config.yaml
d_expert: 160
routed_scale: 1.5
n_head: 8
qk_norm: true
init: "normal"
init_std_o: 0.00971
Below are experts of layer 2 (counted from 0) of a mixture-of-experts language model. Rows are named router (the router's row for the expert), gate (a neuron's input weights, with its number), up (a neuron's input weights, with its number) and show model dimensions 128-255. Each number is 128 + 24 x the weight over its row's rms, rounded and kept within 0 to 255. Numbers have three digits each.
Before each expert's rows: a language model's description of what the expert responds to. This comes from a sample of Wikipedia text that the model never trained on.

# expert 36
Ordinals and first. Ordinal and sequence adjectives after the, such as first, second, last, same, 11th, plus odd word pieces like ud in puddle.
router:151103123146138099105150109148164111108151138155103168105073060109130103107134139128113094117163147072176142144151119135125129078067148136140076129162118121140115161146112168161084103113135107155102115101156145107107124117128094157152120126119100181102113119124104151116121121134098144127120106117114116170122118093120130116127137127163154120157113102133119144140113146129115163167126
gate0:072117145109089122106126143085099115114106087145111096142085130125167096172143104107139158171124173148116161115188165161151110130127140131116101137051106162149104119135135129151121121132122142118146164079165135133154148079124137133137145143139133157114131115113141104121119159159133102114132096103143126141134158136117137119119087140131127101140171137110170143096100149165150125116142
up0:106121138095172114145160123178084127120103107148120144098121114119093169119107175143096105154127123126167098124088160130104123077123080145091132110119126136176123149121092121114144127099125184136170141105126093139145121132110139115128074153153159148106135118092157140110166116128134123108139109110124135176159139132185122108116178145145133132115130142114122151145139145124112117085126
gate1:107150147108180122184107151124065141109119113129108142166105086143153123146121104141108149121148077152127115091079177145146095145187145128089126152137080129142132112157104144149139112090099176118110158143117134175124111079080111115133133135141130134102137089124115119077117153123114119104130101179087132126164094133157140121094110161127117091128139156109126153136103119156154112121112
up1:146137111146099140135097131131124156128141156140160104104138158128135152134127135141097130119118122165129124102108117156143147108075143149146148129109122109116135131077128137088103154139109116127125112122118170134080162138106165136119139104140144130122157085135127133209086102135132135126133147132106114078100095093145123115162133087116163133209103127166086141094138136142136089121131
gate2:162123170157125114158116141118129141158153156154119072119101098129146098128106147128127138135146131124181133148150118134104105151126158135079122100164113074112116129131123144105158116048085148119144142116164143121119135163143152118133120153089138110107151108137127140161093198142086160123113130123146084152160135137077113138136098078123088164143123130133126135140101171169148144145163
up2:148155181148079126109154134116157145148172135120130157114157146161112122147107171109145120128130122125146118136144080127140159090124157135145150158134140124129105167157151114111129139134136101101136135129108108085088108120138111103133111161147151140179122172098157084152097117100122131154099126107114111114105121137096141097152118147146125099101135123145116134096099108130132118077133
gate3:152114121133157110119098136161164135115133148112142149141122109153134170181126180139162097115087127112144136120121056149100127123128127179149075114103117127135107141119129128116124138130072084148115127120137106132120128135147098111120146139144119142115129155106145142117182112143105115134120179130113106130126110098107082112092107142134104125149154084085085158134133128126119104100147
up3:096128155104170163132164104150114131136129155082148124126087095154168134110107134133185121182136121119120129090143158114131152110150158137144106111137106135142110144132088176200168140144096110127114125153143124134115111099153168053107108110152180118186146091130116135119111127112119109172112111117134094148113125169154132126138097140162136103134166115166100115102142139090144141106116
gate4:146152132144123158121144159113123116136135129109121140149103127138128107117159099105137120133139134109093148135165155114121123102145123196137124162102103079182136171165096110118162149135125125149127167121131127072150120095131106153128096156146139120118064109111148130136168123103061129107158131117130136111126114130117134144099148139114112136124130102114125126118157100113139107092132
up4:141144138176118081136129129090129143163141121115147100128089131121108114142137112154096108131085128119147137143152150126149126175128106116136123082154135090139103137111131146105139143142074109097146126127169152126137161145112142128115078124081145122129160114136144154149113145105183105082117114142115071152123116140133136173114107123093136155140130110166135101118119083153127154150112
gate5:155106133141083150141164121132127120166133134118117128131137144160112087128127116102091136097120143109130106134174128127153118125109162140103102124141107058107116160148111114120107139082143132166127093115162137127118158171104116142151124114122119142150097130133136149075089134102159111156140142117148121173104174102133108121165148085128089138129177083106080137100141149145140156095094
up5:125127085121133160129116121128134100148141123170164139158103090125134141102126113140142165131136160136119125145142092116156136142083123102119133129137146120091110107090131155155105113139135104100127126132121142123132091145092099095097104162141140125112171142179140134102172120145116155129107116086120113131139110141122141128106107101127164088107155133147080112114118110093165137126139
gate6:132124169169106142105084167099100162137141083148118162104163076112106142116102110146126146112127126159131093135122126133143093150136113151149139095129121119136147135134120092106137121095116148115094141108125147155117148150088162172120142132106119160110140155142172122157129113113143151159126109105150066147105153126135122104087107123156164114127120125134108155150091140171126173134121
up6:104117117111132110111102163138149153131107122099139136103183123147164109118091146132123143177131108152098163092083144105118154139153126142139098128131108101089165084123105144131105221112148103117105142137123127140114173120131110157134116129157126165143156105109148145114121097122135150173127166104145139132148123156159120102161098142122154147095128099122095085112140184154124109103123
gate7:166140134117093146092128132089133126115151142140097104164105130181123099099104125096121113109109162114140157135129190167122131064062150173128108129118157153176122134110128131129146111120133113146069157133151088130138185132146149145168130117124127142154129113121147080104130128145115121152117095115142141113123138132059142100173135092130101127143144108160171119155120151150134187155116
up7:151109074120080146150109135061130114159115145160118111140124145144126077124144173130111120136112128107105103137130117128114136139132158160109114141136141176099122131115123199114111085102141162113131103138101117071158138113113123109121167142145137131159112145151148124132122127096144147125102170131170128145112140138087113133149119089121157191083142110125135181103117107127168160083183
gate8:124122113118144078139135124131134143153102121144132163163151117150203115081143122111113135094129163156083141099145146092146104096115114113108116141121128149099147138138165115159179124143141121106096106152151167151149100115081100123111082136173101151088092112184118098114141169086095130100136101124161137131100084133163073149135120155142124118128111112103145158102132158108135148135117
up8:082159117167092100199144111182099119136114127111136121121160133127109136147109154161120104124108107122127129174114158114140136104085127137119110115140127146120120112127130162122129119079072154143104115128128111145124144167143127149145153098111091119132106161128150108124134153119112161169143142130110136153110133137154156143073133159123136146130123115134168116121101105101142101093113
gate9:159105110099117160108120092155154070138125146129158102134095117108150130092134112122126103143103117120167122127130171104158103155109179152130121130104107130139160161106094110119164072133094141138134119157133124172122125121086163118150139135151097139107147106152139123098162157139085158105170111168120148076123149138141128130103177104096140171100138092127164095125117136160152127132112
up9:125086100160133148145134157130118139077138158137085135106162128129174127145117162090136148094172132132113165124112130148176132112119128132105141095120144098138153093141105076115144146122163118115132127137137133155111132099106157110117133139133119145127108148139108112162127095112094115158126155129138134169125197125127170097133183144074131174132111135110201154108090134143102101110161
gate10:124114093170124099144081153130147167136128130111143141146112108136082116165138136117139116117139181110137144189129165127146102120113117134161124103112108159102150137117128123154091127140143094110091122132120095128127126112135108188135140092162128157125064101097128112123092135105151166122108153101162105153130108072114168120141099101119154101175155160141137135105176117111121138126140
up10:131152143071116092127154157150134112111111107141139072120098125144146157169134139121108119134161114141151146075118122171108070129123140079119135157066118119114126072066124115139129116188121098142080095064149156131101143117144159102091139153170170140143152148132138122105116152108147143117111129097120129138109162125138137160104161127133098133150120155115150142153122147117105128143125
gate11:100109138136144128144125137121100169170084120093105129119115169154122102117125119121122122124115106101119114104120143188082138112111103135097149176124095151116078114151101122146126080096116144090159104121130127128158136178139162154105145145120112157133085128152104128128095132164100090109150094165149121151112141169134144139110137177154128103133139111147137122135110086121143124147153
up11:146113096140099093074137158109141107143172174136138117133137119105160111130155159133158115115133144159126145129129076135078131131102166133118162126126120123120173137142115085128169171119140144135109150141128202156094113110186101131179165129129132089117120101108119101151155072088136150165144189117134129135103127123082144170177135160116136113085105162190144128139126143112176101111152
gate12:134118119120124116099157131103112099117133107162209129127121116085135137083092154146150129176144147105084114174141118120106155123145092119164124117129093168115091127150158118137135144138133101162155136133080125148137104103136156140116143108129110145159116141150126164163142116157114142140115099184137150160142155113145121158128114121148153161115172162130114095125136122134112115170129
up12:116186090120105158081136129156133126112154141109167097143116131148151157138112119172126116114062089138138092138124146142147114108132142148114124117112107140141085140157095127162150099142128073131122121104096137138112129124135111146126099120140134104107118112179104154148115154172141121108112102078147141099139090124142113117107152134095155137159104095146091140107139121136167148125072
gate13:088110093135128096139127138181111194070136100106161118113135144141153110086095092096150082120113143125127147128145124118150141153113142140138132105139130127134126151135145103116137131111106154147093132149102107171090137110155113152128141142101124148145183106076169170138157136167130078140129127091126121110157150118131099132106124109103139115154159164168110109190115145098144158126111
up13:134137150132128151139152159119134107115102108125105144174122121130104122110074076109115145097134136147104141107129119149132144118137123097110135088112170158115116173123102167143144138143104150110116060137157117108138129136108100073123157122115166125131125131143099135133094125151088140118151103131153113125162126169142133182184169122092105127182109137151126141126102138136148107130145
gate14:140091142123126127134119121142133099158107079146119113168137115115126178125102142166155147116126144098138158091150132133171087112114088114128173119114131135125095113106137143132162102096154091149128157146180158145089135175142065098145171120161138149073125168135139154111113156114137070154123097130162134156108125119141154129127125091133127145074130102114095127102095145133150163116122
up14:115148148115143136138157157113138154138122131083172109111093153128136127143113164191105152123166165139144117194088124097115124132172117103090145180121115176095158134141096081166147128153116131086125131118118136095132093084157139138115152130137136119142111132132121183108166107107128086118096127113151153162110143143155108073072130163195134142111171118178150149140136108160126136121119
gate15:116168131090155153132125114125142116123135116151091137152172096136071093092082118118104121112114146096129172105134123113150166129095151089150099143104149075094133057140174142086156146149137111158156125114131113119120155133175153131108081143155112104133147154139073125117128078082147118150133131133171159124159138116156114132131120108101117159096085119156168129132084121120140146112145
up15:116069156123156122155104072134136141158123091105105145123150119099111180145134157103111130126117158127111116143129180148153117106148138121124130127108100136138103117152101069075131123133173112117087172126168136142131142121124091105094130145108125119159145090138079169124133128169153139143148161193112122129115116122112125119108136161118100146124134147128171128167100127112124132116107
gate16:134137154139144149150147189112171136130120127127123163108103142126153142124118138128132122119147067057130107143100159109154139106122179137143116137135122120152140081125102122145153137163141109109104113119103105098145085167112160087147167110123127121098150124086154151140169137097105118119086159111148093148166114131124172130154097136107103120106176105165128155125144130106143116112129
up16:166129119101112149102125135127039087100121098106120112171136144151136099094132120144133113128114128184123115101154148128120138133116130126103121081129143148140109108177118105142156130134115146113120122159167111150149112162153118138132138125120145122153156085095139146139165145118187129133161081118110130104114119128117137105074131177116162120141127095147105128122127115148119120118145
gate17:119142134139141091162155153146147176122102144172110159128133124148126150138064142107107094117104087155129156113132135137136141117121142158119126119136115120108127150146116105144108137133166132130130140106103171122111104136091124187130135091134128141124095101140130116104118145123095157134126081133114138155173163132101151131107092109126145111103136123141145105122096145140109143133135
up17:092115140107137095157132102133157122191183099119150145123113149109114124085159134155115142126124131129143132116098106126134139165127123146153142131137153136132131133131104135104126119083166138124160136146117130163064172141070098140161075134126091074077110144148121102175148167128131162124086127120106158164125162144098190148117102111119119136151117113133114115096142103133102134143086
gate18:173146146109106094130072161110155122117109131094118106076148097157122135138178149165172097062118138117117121146105162135161137131132107144093125082154144148124121133141104146136131100146126100159131125104157121149103119136120116142140098111123116131119148132145120120135147129157117113117152157100085146143189127137094176093079068153137096086198128129125121121100136109153121142136126
up18:106131114156160163116133094136137122173128130110115139172114145114140097121079119194126105146161124152123120142143171085123102147076115085170148138130132146130114093128115151131117163178159189135159136140166127152157113133143093145160138123103113089144102093116135137121097101116125144108146118138103132138105103133112144092118155084127108114147138088060155126080093135145128112121105
gate19:119071130118102136120116113107127117106144141105096166138141120104128126125168121143166126136144137085085153108132115155170082124119100120140097130135087094144150151120122099105120168131108148133100133094126103134130149139089110130113113134171132158089151173129133155124126099126112146158115116124180096118154133158114117166137089107127127128148141078108119137165119135121125115138147
up19:129151122144086171122139127141119134050149149106168078173125130128119119137125163150080152146137176095149125092126096126175106118163120161086138159138169090131158131120126114119128137190167147155139108126156151112113148158098137113173107113127093138109132123155148087139116087068167110062127134108120177133107093120120138106157127117158093180107124129115107125150148141130128126145133
gate20:115120105159143115164124150132094152135187148111122106140089126146148133131118124092136134160170119072125172112129136123123116148165125127117125097084111096144127147100144136122152166111089110177125094117121112182116098129110106135108160094148122108119119125115162111145087145133105124138154165130098125172158099094165126166124125086128095127072098136156153118076130117119146166106101
up20:136195133159113115128147133117139115124162119128129137107109112139121127127124167122172143168159093105134125112134078122152128089157120112170123109157122124102126127092159164122163111126145086150095103135152109122153097124096150129116125102103069110165110100123168079138105153156120035102107160166104164153135173116125143124117112111105122171110134158102161113135117118129147115118146
gate21:108099123115112100147132165138125134155109099113093156127130115110147105130148117109153129148145118096178117145110103158104120124148090138131124079134091094108110077110107111118117135111135156122134169082137128179149114139133141157160148157119158144092124139087153133157135122126109123109148145158089105131161161133152147101105091132136116119169186120115112139081120111127145138188122
up21:115174143174109116132130122157146101137129138118162080124124133105135149153138134143139101129122177116112149115113120089147155146118133081137120132144182145128129127108148109127157125192149147150154107101112129126068115195127115115149161146140149106103155179085114134143151136154112146150098111117108137094132146129172107105135127172106117093111136101123131116153122129115144155136144
gate22:107134112118119100111102153084132104133116149116165149127164154139099153131124158068127157122081166135081121155155156119137119102119127110096105123172157121170169129141115159146094136108154119126147150141136114125124144116086128113148100108158114124135114161124079141110129129121147127169140106128133109102134127114115081192110151124144095135136109095106124145113137146162119116147101
up22:150147142054143150114106080159129120159158105141114129121133156114144105154140080135116160146139077118144135128135168173091151099123103105160137154095115139143133105138135122149141110119115114173078107146138111088153127138109091131098086156131143135117120112116125106114134091121125141131140187145116080118157120161149150123112155132116103140108110126160112107127127133150125136090104
gate23:131128103141121140157144147176101146148134141144154182127134101114117122144152142130116095169139150103132158114156120116138085075113145128155144108126123139187157117176112124168100090122132089115129112113125132133119080130119151103086152137118137151148149134103161146137105113124116102132144131102149110102160097111137158147086159126192121111102155095139116165143107113149083175116157
up23:073146136117158110083133098103111154098120170090114143131125155135158151139115142136114119099149073135125150147130145100121122095112131153199148146171110114127120136145113138119139092151109159079143164122092120124109137147130125091110120136125106131130112169100099109140120182120125135131111103090109107142134079151139094153114167149140133091167121152129138120132084147125119116154169
gate24:107097146119127101144133145081149164138110177128071103127132141104106150107135141112140108090112130123145124116117110107163095122148098173142131114119125158144136121145115134104184092163101158152087117108091131100128127145149133098130160145137116120141174094112157130142158141118086139108117119139126140125121125150147113102125164131172119141169108141149138127102115144144129116137098
up24:164117132107110096101111117154107118121142145141111091140100091133124122145160144112180146103129172116112081091149118128113114153144120099142128154159120136163119142114139131141155143161125124135131129155140118159083163111127098113125114131175132135177120183201102141068183143105130140108141142155102127122119132142125136161124129102148115158086142126137113129117134111105118112102095
gate25:164076123119153113125179080125166167112134125150158178085129143115131167111064135130101104088104117136116113105153124129162156105131153127138142159042083103088133136150087176102158092153105158162122150151145146146094116118126120140131126110129127069123157116142149126113135116104124121146119113163154093148137113154148131158139115135102115111169196131152131121133118097126106131148121
up25:135147119149097174123182146108087111140121142143114150146141093080075161085140142178107118126121148133129158124135133146150129126121164132149135170177122116093150113122078113132141145132097068106115102132122140137141155133192132117116160136109145152160174144132119118139159112094087143096147122132151130077121115086108131129130152126147172093109172134154069117114132095146166111108134
gate26:102086166125133102134133141109091166112100167106131142102117132121121104130124138123129110138110088105132122111080092115133146109131133139080137165102143155148085158136137109119119148124126125104103094148147109135140120163145133131123121160135133163142082095127163119136144148097147105116136095165093181162147139132116135143125094105107126157148104124093138130131131126145100093129114
up26:124137157138074177131139106111067057150099126152138107085177115131168137132135118109146129129129093139142201150135122133140118141106170123119115121106167163140131118119090163119135159131130147099146092120140143082091155114143099142084155152140132124103128143112126099108127110152119163146141137107134121115087087092114152207142101113089127173103106123140122142110106111098111123124114
gate27:129123097118109112128088143138170116124180115145112123161113108084141100136149154161145120126148100131104164108138122131093176142163120152152110162166125116160121122146139147146089125158106138156087147133132123140120162151132101133112101139114164105159136150140119130133100086157081097156119131134160117118128112094154127057142112112118136149124161165160101112166095100119126156187086
up27:169137151126103099109106094149177116145096143134118130135107130107162149111152126105104124141121158105085188162060106135117153146105103136091124098139137127141123178135091150155139098157129119142146124139127125153136135154152129141138129108136107171148159143158139138140082103157126051151083127161132117112149111125105103137083092099119084113127139141154118128127113162121144162129154
gate28:115142135121106107054149165117167090176142130111151142139116116149104135141142072107137107146143103140103148129148165139110164140121129131156101096106156152182104157129174142182071127102170137116133142088114193108073140156156138110121130127106146136100088129125138147080148139127092111096137119120130100140131137144133172129145120104134117132142130148133154127168141076098082109108118
up28:123106118150120101172125116139124121192111123149134115090116143102096112143147074142139158140169122155140161169130171123144104116152107113118134138147118147122168114118119131142125149136075128147120137115152138109114105167137122123089143140097105106155181134134140115141108101134114125120080152110142130129139076162109149130132132120137160145133199087118120119129113122128162130131138
gate29:168132100108120089100146105141120133151135102122130098092124090119115098124125157122136126142115101116138127166162147167147113123126144129108087128154162173117132116120155066116120106077151113069138101080123167138132105163132117137161107127115118155110157178098116157139129120119076105153147132079143139165122143110136101126121125191141112146137129083137118095159167137117124118154128
up29:080137159124130124078111153083156102183195168109107094114132165109107133116137121085129135145114097139116188120129127092110096130128129137109103105148093174159139099167129150151133079133173125142174105073144130103130132094157164172130119147133145129155104123085134146122164134141124147099133130140121161130073133119153138148148147153152107126158135140132124144069123116122117122119143
gate30:126154130104085168094077162073135124105112090121122111119133077146109132089135147173187107138175128148141138131175147094161126134074128136106107177132159113141123128127133099153148081137140166121143088133126140113095112172165148136129085143141144139126100146109135116098122105111133127129139138143129141136143122094102143133138142162146117135140132147105109187107128138117143114128070
up30:107113129117104129090102140130156104098145133142085090138156131161137199135121122130155126154123180156109108150117128150113140131163122100133146147167096116120116145150118117130155145127155145143157124094143119129119131167159122153174112147162102177120112136130096121117092136128122152149107128118128124112091139077090181083113107136132127125115206142125125161153112134125190108115141
gate31:121105142116103115144105180110089127178135125142050153188140113162098086141114101108131148142141134125107118128126127089122145132116076160138136114157151136114180126089099159142117174133100172141096133146137087111098131133126115140076149140150105151108137134108180134142146146149066126128150139093154148158159078126083126138086147116111160147145124154133113096119116126102107126133071
up31:119097133110127090111152122123135118145146147145121105121173144114168129090136124161152125103131118112133174174139155116129116132142134139129119107127137091122147132143120126143154150177126115151137091118105124140121108106143126127108053117078186125095096094111138121124143186139123135101146110153124158076156113144101132145096146156138144131103134131156141126111124169135145122119152
gate32:127107146122111169165121111153126124104117139149120122114120148143134101134111096068191085096105131143129169105139144121140107110099101160155121102130140107164119114153127101113116143179146065096180115196093086106158129151113167124081103135142115135141146130076130135128125119151116099165157107108145122125155117110095114126150145138124121135159144135089095088151133103150154145131144
up32:106117153158141134153156093136140136142143114146104115162150097104159157130135114139138114158151148103119084086096147124146084101138132106124093132144154114109154169112111107097143126141157147141124118085153141127162121123092120069117117140128180132127117096146088150146103121121147083096112138130168142143145118098105184134150138058112138130125158104112131121123124116141138103104120
gate33:080105098112119058132099070117155135132152098121149126173118113163126116125090171090133140118120125134132159159151196101165096105149131104118147145166143095151159111085104161158149102136141155172092122135107138131121155134073120115166119054119118111125122100150150140143152105124139095107104131112118096111146114100150127092127141140144097139121138138106148156136120127116133113150139
up33:080132105120102126120092131115119141142133114138108101127122128143123126153096138104101163145108102073094147120104139101117158117136118113128106102172157126147147098124103125110175145114098174146143127126089148129133135171093154107155118112120107127167094148149086173094155110159137101103142133129123119112101112136148115074125133133072140155117092145133112135157122084151155109114114
gate34:146101150099145130140122096110087132133183151121096131097098147153152136145183185136126129134126117113143102110123151060165125116143109125127116134154161147144104149087120133106141137133102149146077145080127198102147145122092142098138134104138158150094133109064137138137130126139137114118089119125120145110153138104126128139153113102112075108118142108107100121125151142068114164152117
up34:065127123097145139110110140110159106130108161136133116145138147137129173100139100175101100113123126180145124123128087117151117135176101206072140106123133090144090122124132129119118135126058147121141099150123150159125129090106143155131115107099146106093151128103113166105130132110125158146066145094127113131104123116125129172154126152128156151149171141165121136109129138149094160136126
gate35:145128147152171109124104160140131126142129108143109118171098098124138116101109104108134123165126129142115137120127105146115127111142083127111080098104132117172118123155055111127109095142109144158124111105150121141115124103122124098123136158124087175113196166077122078131144106109117126170069109099133102119154102107114150118110140152144096120179175146130077174117111106149142109143184
up35:132120169144109133095155136132141158139100131118129136119133089141139093077122083128142133143128101105127149114128114163129098122120098125123160139136153136136158127112178116130144172108150111091119140120105138120163115154145079067115118171144130136127137147138090111142131119141148085122169102096146136131180126138170128087158148173127146122149135115116097083137131125103132156091130
gate36:130148096112099086104091159109130127153124099105113162130108085139083126116121114099104109106131131130147128135165124188151140140147173130100080156117113107186112118145119166147110117128170101091094163109148119151150110121142154165146115127108105116099139102124165136120145139179111153095134156094149120135127137102107095139192101093101082156120096157144149154127099117114146134180133
up36:130115165181124091125115168162127113124131121098105127174140152129126166113113157146163093164156136077193139063126115158138127142122137123127103154119116134122151144114146132175158158167151124146109067154132129112132135114132115142132109079113113123151087161090186157123117144105152109147173126170127122133120132153097143106128094121122143149095104150146126124131151110132108082101171
gate37:147094121102139129120113108110143175146106109188100139103135148102124156128164163105152144115129142110107139161129131096177152140123149124089121139143132155109129128081158108148104120141163121148130136135122129148130144135113156165127110087145093140125110097117128099115156134123103160082162124117154124196128155107105147154130132106112118154116173132118129131158134105137108156122135
up37:163144079137095156121071111158116122109149139103077153090113141105123134132131143134178149182134103134100108114155118157133148156164118148155082122090131106126170128084173103119086123134074136138123119154093136068120102093137110125128081153142117130143114150142145147150153153131138123130143131105136171142125139144100108126089149081164116133126135118146147137099161150193168120126103
gate38:094112124153142143112123120135172141144111157084085142123129128122099113153144139108159118135132124123139160109130126109107103142138137152095137083163113122153101142159097139126085093147146145130165137111122115129147139145131097104106156096097096159079147073116064102119108149157137147110153116105144136105150159118121145150168125121116178114139126130159122131132140179117136097142121
up38:120130134113165151118166134139123138125097142092150141170169139105135085130134099143075121115097084116119165106098113112126089137142155147132159125148132127066177138161109114122140123124074118162096131116142117128151134110141128147117119133138094118130142138084119103140116100131098089125098136129179134137089136120127094137106134113119109132102122102148147132126093167131107150129136
gate39:123134146153132108126137118122132087127124140182139142129150104140114124138143118125128137149138081160134110108128136102158114130132139124131131103144130111131141132080140064150159112155115104102107162118132107152096124124125094145153162117129112153115131173100104133110179073149179118107100138119133139131133115111102134086180124137135103128069125132117163170124106182097087131137145
up39:092113141132108145135139151116124134101113158118178147173120168150121148135146123131077124118092119157109172124101100087160109104128137160115157138121134107123185140090130147150107117127128151101145193180109117124119096118110175137112115100129149126107141124152139139110097114082133114134104126147160165125101170146138158139109136146136116116111124118136110098130129120154164092165149
gate40:114111110177107130158106143133106088116148144127168106147163115104078113117114133128112180139136125150148122119119090112130161122155134144142129089118112147150126178144133155141153119115140144164134137151110153098126156137174126107129116152080135096170180138087137160113117121071106066122106076111148143100096109111144136135090126128118131123129169125125118118129139140096113120183138
up40:172123107163129119129089142119131136173169104179126128121150101104118099126110165113113129153105118154103139141115133124147116155136170081131116084157106134117157136105112129100128126131185150115121137117128117121116153169106111172100152107145101115156120130140141160119142179095151146107097082149131122091123101093116101156152123143144129101092098110157158110113154130183050140124151
gate41:142143170147157120110126124128112124165085083148124120082107101143147110117123118136120123155155128132131102138145150101143107086101099090152125134117114095119184128116096139126168081115131132146149182147096132114111136138147115130106159107096111138143139136160109158087116133107120164161107170111114130145125115142159130110124118111149138097160130111119110175165123187122094149116143
up41:130133139170149118116098159148180162139122116110134111124130131119125121118123115149104130170131145076106151104144158173140094112148091104110109088132129117136135142124134136157156107111146135115166096103135152125199154111101107149130126120113109118162144124159157132145141094147145173106138126100160116118159144156089141142084170064114079095132115130126160125152093163120107149119117
gate42:135121151102143110133125130114133139102161121107129128130132135168138113136128183134130087081157126123106152073099144141144103134144141160116102083150153143140100139148129115106156097143111145137098125151115124147086137154135106132124101152094131135135114110079134130143132144125112135086146113118125140095127108086105159120139104112124153135123086165140147170158161146107107183187090
up42:119129086123102169072151099121133100114117137165149175153141089090120113084134095159088139108122140132070141160129147138132140158084092152119147110120149156098157151089122140099102145112120136102107129123161128102141141175138094140120119157134128120138167131162101128149161133138119136078135123121127153141149126142153148106100134139109083156125129123142113101178096153089132108154112
gate43:106132138132113140149103128116111131120136116122145175152164144124155142148121132078110123144159144123125122133158083177149146122114145152101129108150145097126140140141081154133088114097096157175103108105103098150107098150124194180078101073124138105131153164136147120123150108186147122099135100128140136109111134118149106142128061115131146145127158135139055152121125135091106108158105
up43:120109094093104158157101096140100152125150113158105130159117103084097157106100127114151061148125102203102081133109105177140117112148092153119096138103164147170157135120136126116123149113094136098178135161148116138130151098138109123114097169155115096152090143121111109100140169129094167137099128156118161113152103117160134113148165182115126131134116118115124143153134168111131111148169
gate44:103117147118100143090130140105105147142142088153126157177166154142073129129112180143135147119108128159134148135129145136129108099103127129161078105161135097086121147113132133162128129129123156098109124112114097143099165122097157130130136105109180147111158135088097114111137170082126160145158103120141136136122142138127137096132099163151130113113139130128138143124087167137069152144111
up44:145164090081114155130118131098148158119129102104180150133090147153096112107155131172113179133096111148090122103136157114106135150138094099064135135114135135149135122124170115077140128103105147123110114124130125092158104104173091122107127122142155111074145140131098125116124115130105155154117111129142114139116146145166100097128146135107118115137131137149165126140097134102144173107068
gate45:065132167146144114087108149096101138111156140092087123169139100137132097138135101114138129104126120104138154173143111123164085112105133108139077170146100092142117140144141134192152117117123120153095135118136124155148145115118147077104112124129145090147127131114154124161172129130125137131204143110090107156134137138099140081098120139147135114128123158123095131106130112144146116140120
up45:148172157135136099115130132123158089070097149119123113101126123087136188105100163127094128128118135106126113135149099118134173147165120150094121111137101122184146136122122116113136131092096144102208154118132109135099078141164127172139152103100112133114096156110130118151143132130151145105143143156152143115136132163075131071116092184159104130161136135097103172153112088162138114118144
gate46:156133150122113108116080152099124170094098119173161102115118118128056168159143134161089147165123124132148105146130152117100110082140148152138114089159149142153097142135117088147141142146134125179161118108180122150129107152139130142141147098146127164127114141140131151109124126146147113154121083107159123124179084122115148126108153110128129097138125145092105094169117083139137108122160
up46:129074109152144138107157135105158095085114118113132137159105156115116138143140081132118173109137127145103118167156174102141125167113156112123132118115195147169183115120109130124128114149147115124125146147099082115104115113156165094139128138135159101116140141162132116152180139154123153114137132130141158091127152163119110128131120153103142125166178152119117111147146122076115089134143
gate47:145092127178162153112174092151142161116158154150114092131146094170126152118073098094108057144131190088155119108107126126171119093104119146127125088104170123144124158111129115144134132141108094154114140128116144141129158122136101130117125100146107147158153126107104107139154148146173126122135188142108116148144118105093136171103109113087120141100149093132104125103129119119124101078117
up47:128137098103067094132142138120128109145123107154136117151102143072096150099108155126107118127132101189105104138150105132166095140095131132130125189158136132127154112092153149094099115147140159128117127105126149108145106176114130095134133162102137107121156154159174120113102142116142145115128180107109109107173140118144101148119103124130106129107110110156123090113106214135120152124141
gate48:158089128166108086107114111137108108143153135130088137110127135118141115130133088140102123138094170098096150146111124146120144101137152131134109136152153156146138158145103105111119098072087121151125107186111074125124115088146073147136141100166156160157100129153149134127103159109147120148133094135135111150111113088126134128130133105119131129128153142127108123141132122131182118123091
up48:155117130150116134133149128140111160101144132130175091106109135140078158149146084167117130182148105108114145154072169119123125171108152144100124163154154141125149150114121093125151126101126157102142110145130114139112116127131189111132144136125136105117111132151109131115125122145143160138057142123093122120133140117097115113177147149150131132111146131117123101143123114150149108120113
gate49:134124132083081134133103096129133125077095106155129103161098110136140147121151162127166125107151163101166148129103098169152131109096122124141127124114084127126113147137134134150168133131117137108163117073098109122113072141116114096147095125155147145101137091111143098103143153153138100152160111126170095130142120137141145123109131148107134191127151126125142181137105149143151087119092
up49:130115105123147119136143144125148134128110094133114145168100128140153135137173106123122152164115182137126139142140143101107104146121136115091170100137143120125125140139115099144093113117163132080109102106154148124128127107130144112120124171135130129158120110190113117159134151178128111136163105147104134131158158065081129127112126133101120138109172125068131171134145144168110101138161
gate50:136158132191099122182135131120115131159140095131086108125147122144125112092113119068144133121134140154145155155141120148143158124125130161117080136158198146142104130131116153108054126116133109135091123128103107147103145146093122142137136105145131161105136088082158163138091114130104086101162107139144105116132119111155160125131119103123086139134125104170149104152128137183122123127113
up50:144167117143137115103144153130114136116088106134102105147110101126150119135138095141155100126095091147120118148126121092110163112143147143126086095133157086146109159137132121116146111148127139161132142165103110131157152168093184153126100145120155123151114109076109092152128121169142133138121141123202157151139141191125130126127149096100100137112105136149200126153102106084157167098133
gate51:147106128120124105140133134114116127090130140112114151125134144154120109136076123083146138138111139171117145148137150109106143104175166146139113148137127098135159135179143123090152145152110151121085126124108115137119166098104129137140153105078178130092127127148134134119166125127115120160138109079106113134146117147080124075138120155141124114133139116154137108147129161128148156145093
up51:156134111091156135147149099124135153177095125132111131151142134143140133144147142106115122098186161157144109093108103087145148133090161124149131108094160123159099129125137141109129130130099153127121159127094104152140117141178168130117092124142116129138112145076096128100148127126139114088158110160142160120122114077144130121152147112153138162131154121089114133136145115133166125120171
gate52:103107152142127114087120131137092101112170132180096152103109138145149162092163146085174124136122127129102133109134143140134131121140082137125090122135128093120086174082110098153079138116099154089104136099146102155135170067152151132151143140076114146116175128181124108135135146131171110168120142121128101144151161103114138155084118118110102139100098177112143142120118115115109119133114
up52:154095157087138075123140080154109129122109109111138126134132129145142127106129094069157129126152133080086105142127135165105148143121077162145105131127136108153127108120130086118138112144089108154144174120143144124148077120107118091089093129094120170131137138128132122171132106112139140145099141151094144085119049147121102155129170115145098140134125121171123141104163128128108154128134
gate53:104137174122142109132164107112166146100140135133074129106069116113161112114132124141095085141136166122123151174155115102172072078144161146136078089135086137119102113100095184161158165154136146155080143117120136158100130158141138183139097108106114192115149114145160138115100124149135127096143162116139127144190125115155100149137107105115116129113154145109143125139129096101117117137157
up53:129127103113099123129137120140150116143147120140146150132130145108099103125090103083109075104180131115149120157124116166087097098127138133130128151126146128132110154111077173111158126095121120110113127092165127149108144117126143151121115119109091093143147135129152134149175123115160136125087126134133141095098110081125118154133114176130117096148131069090127157138183160087148131126155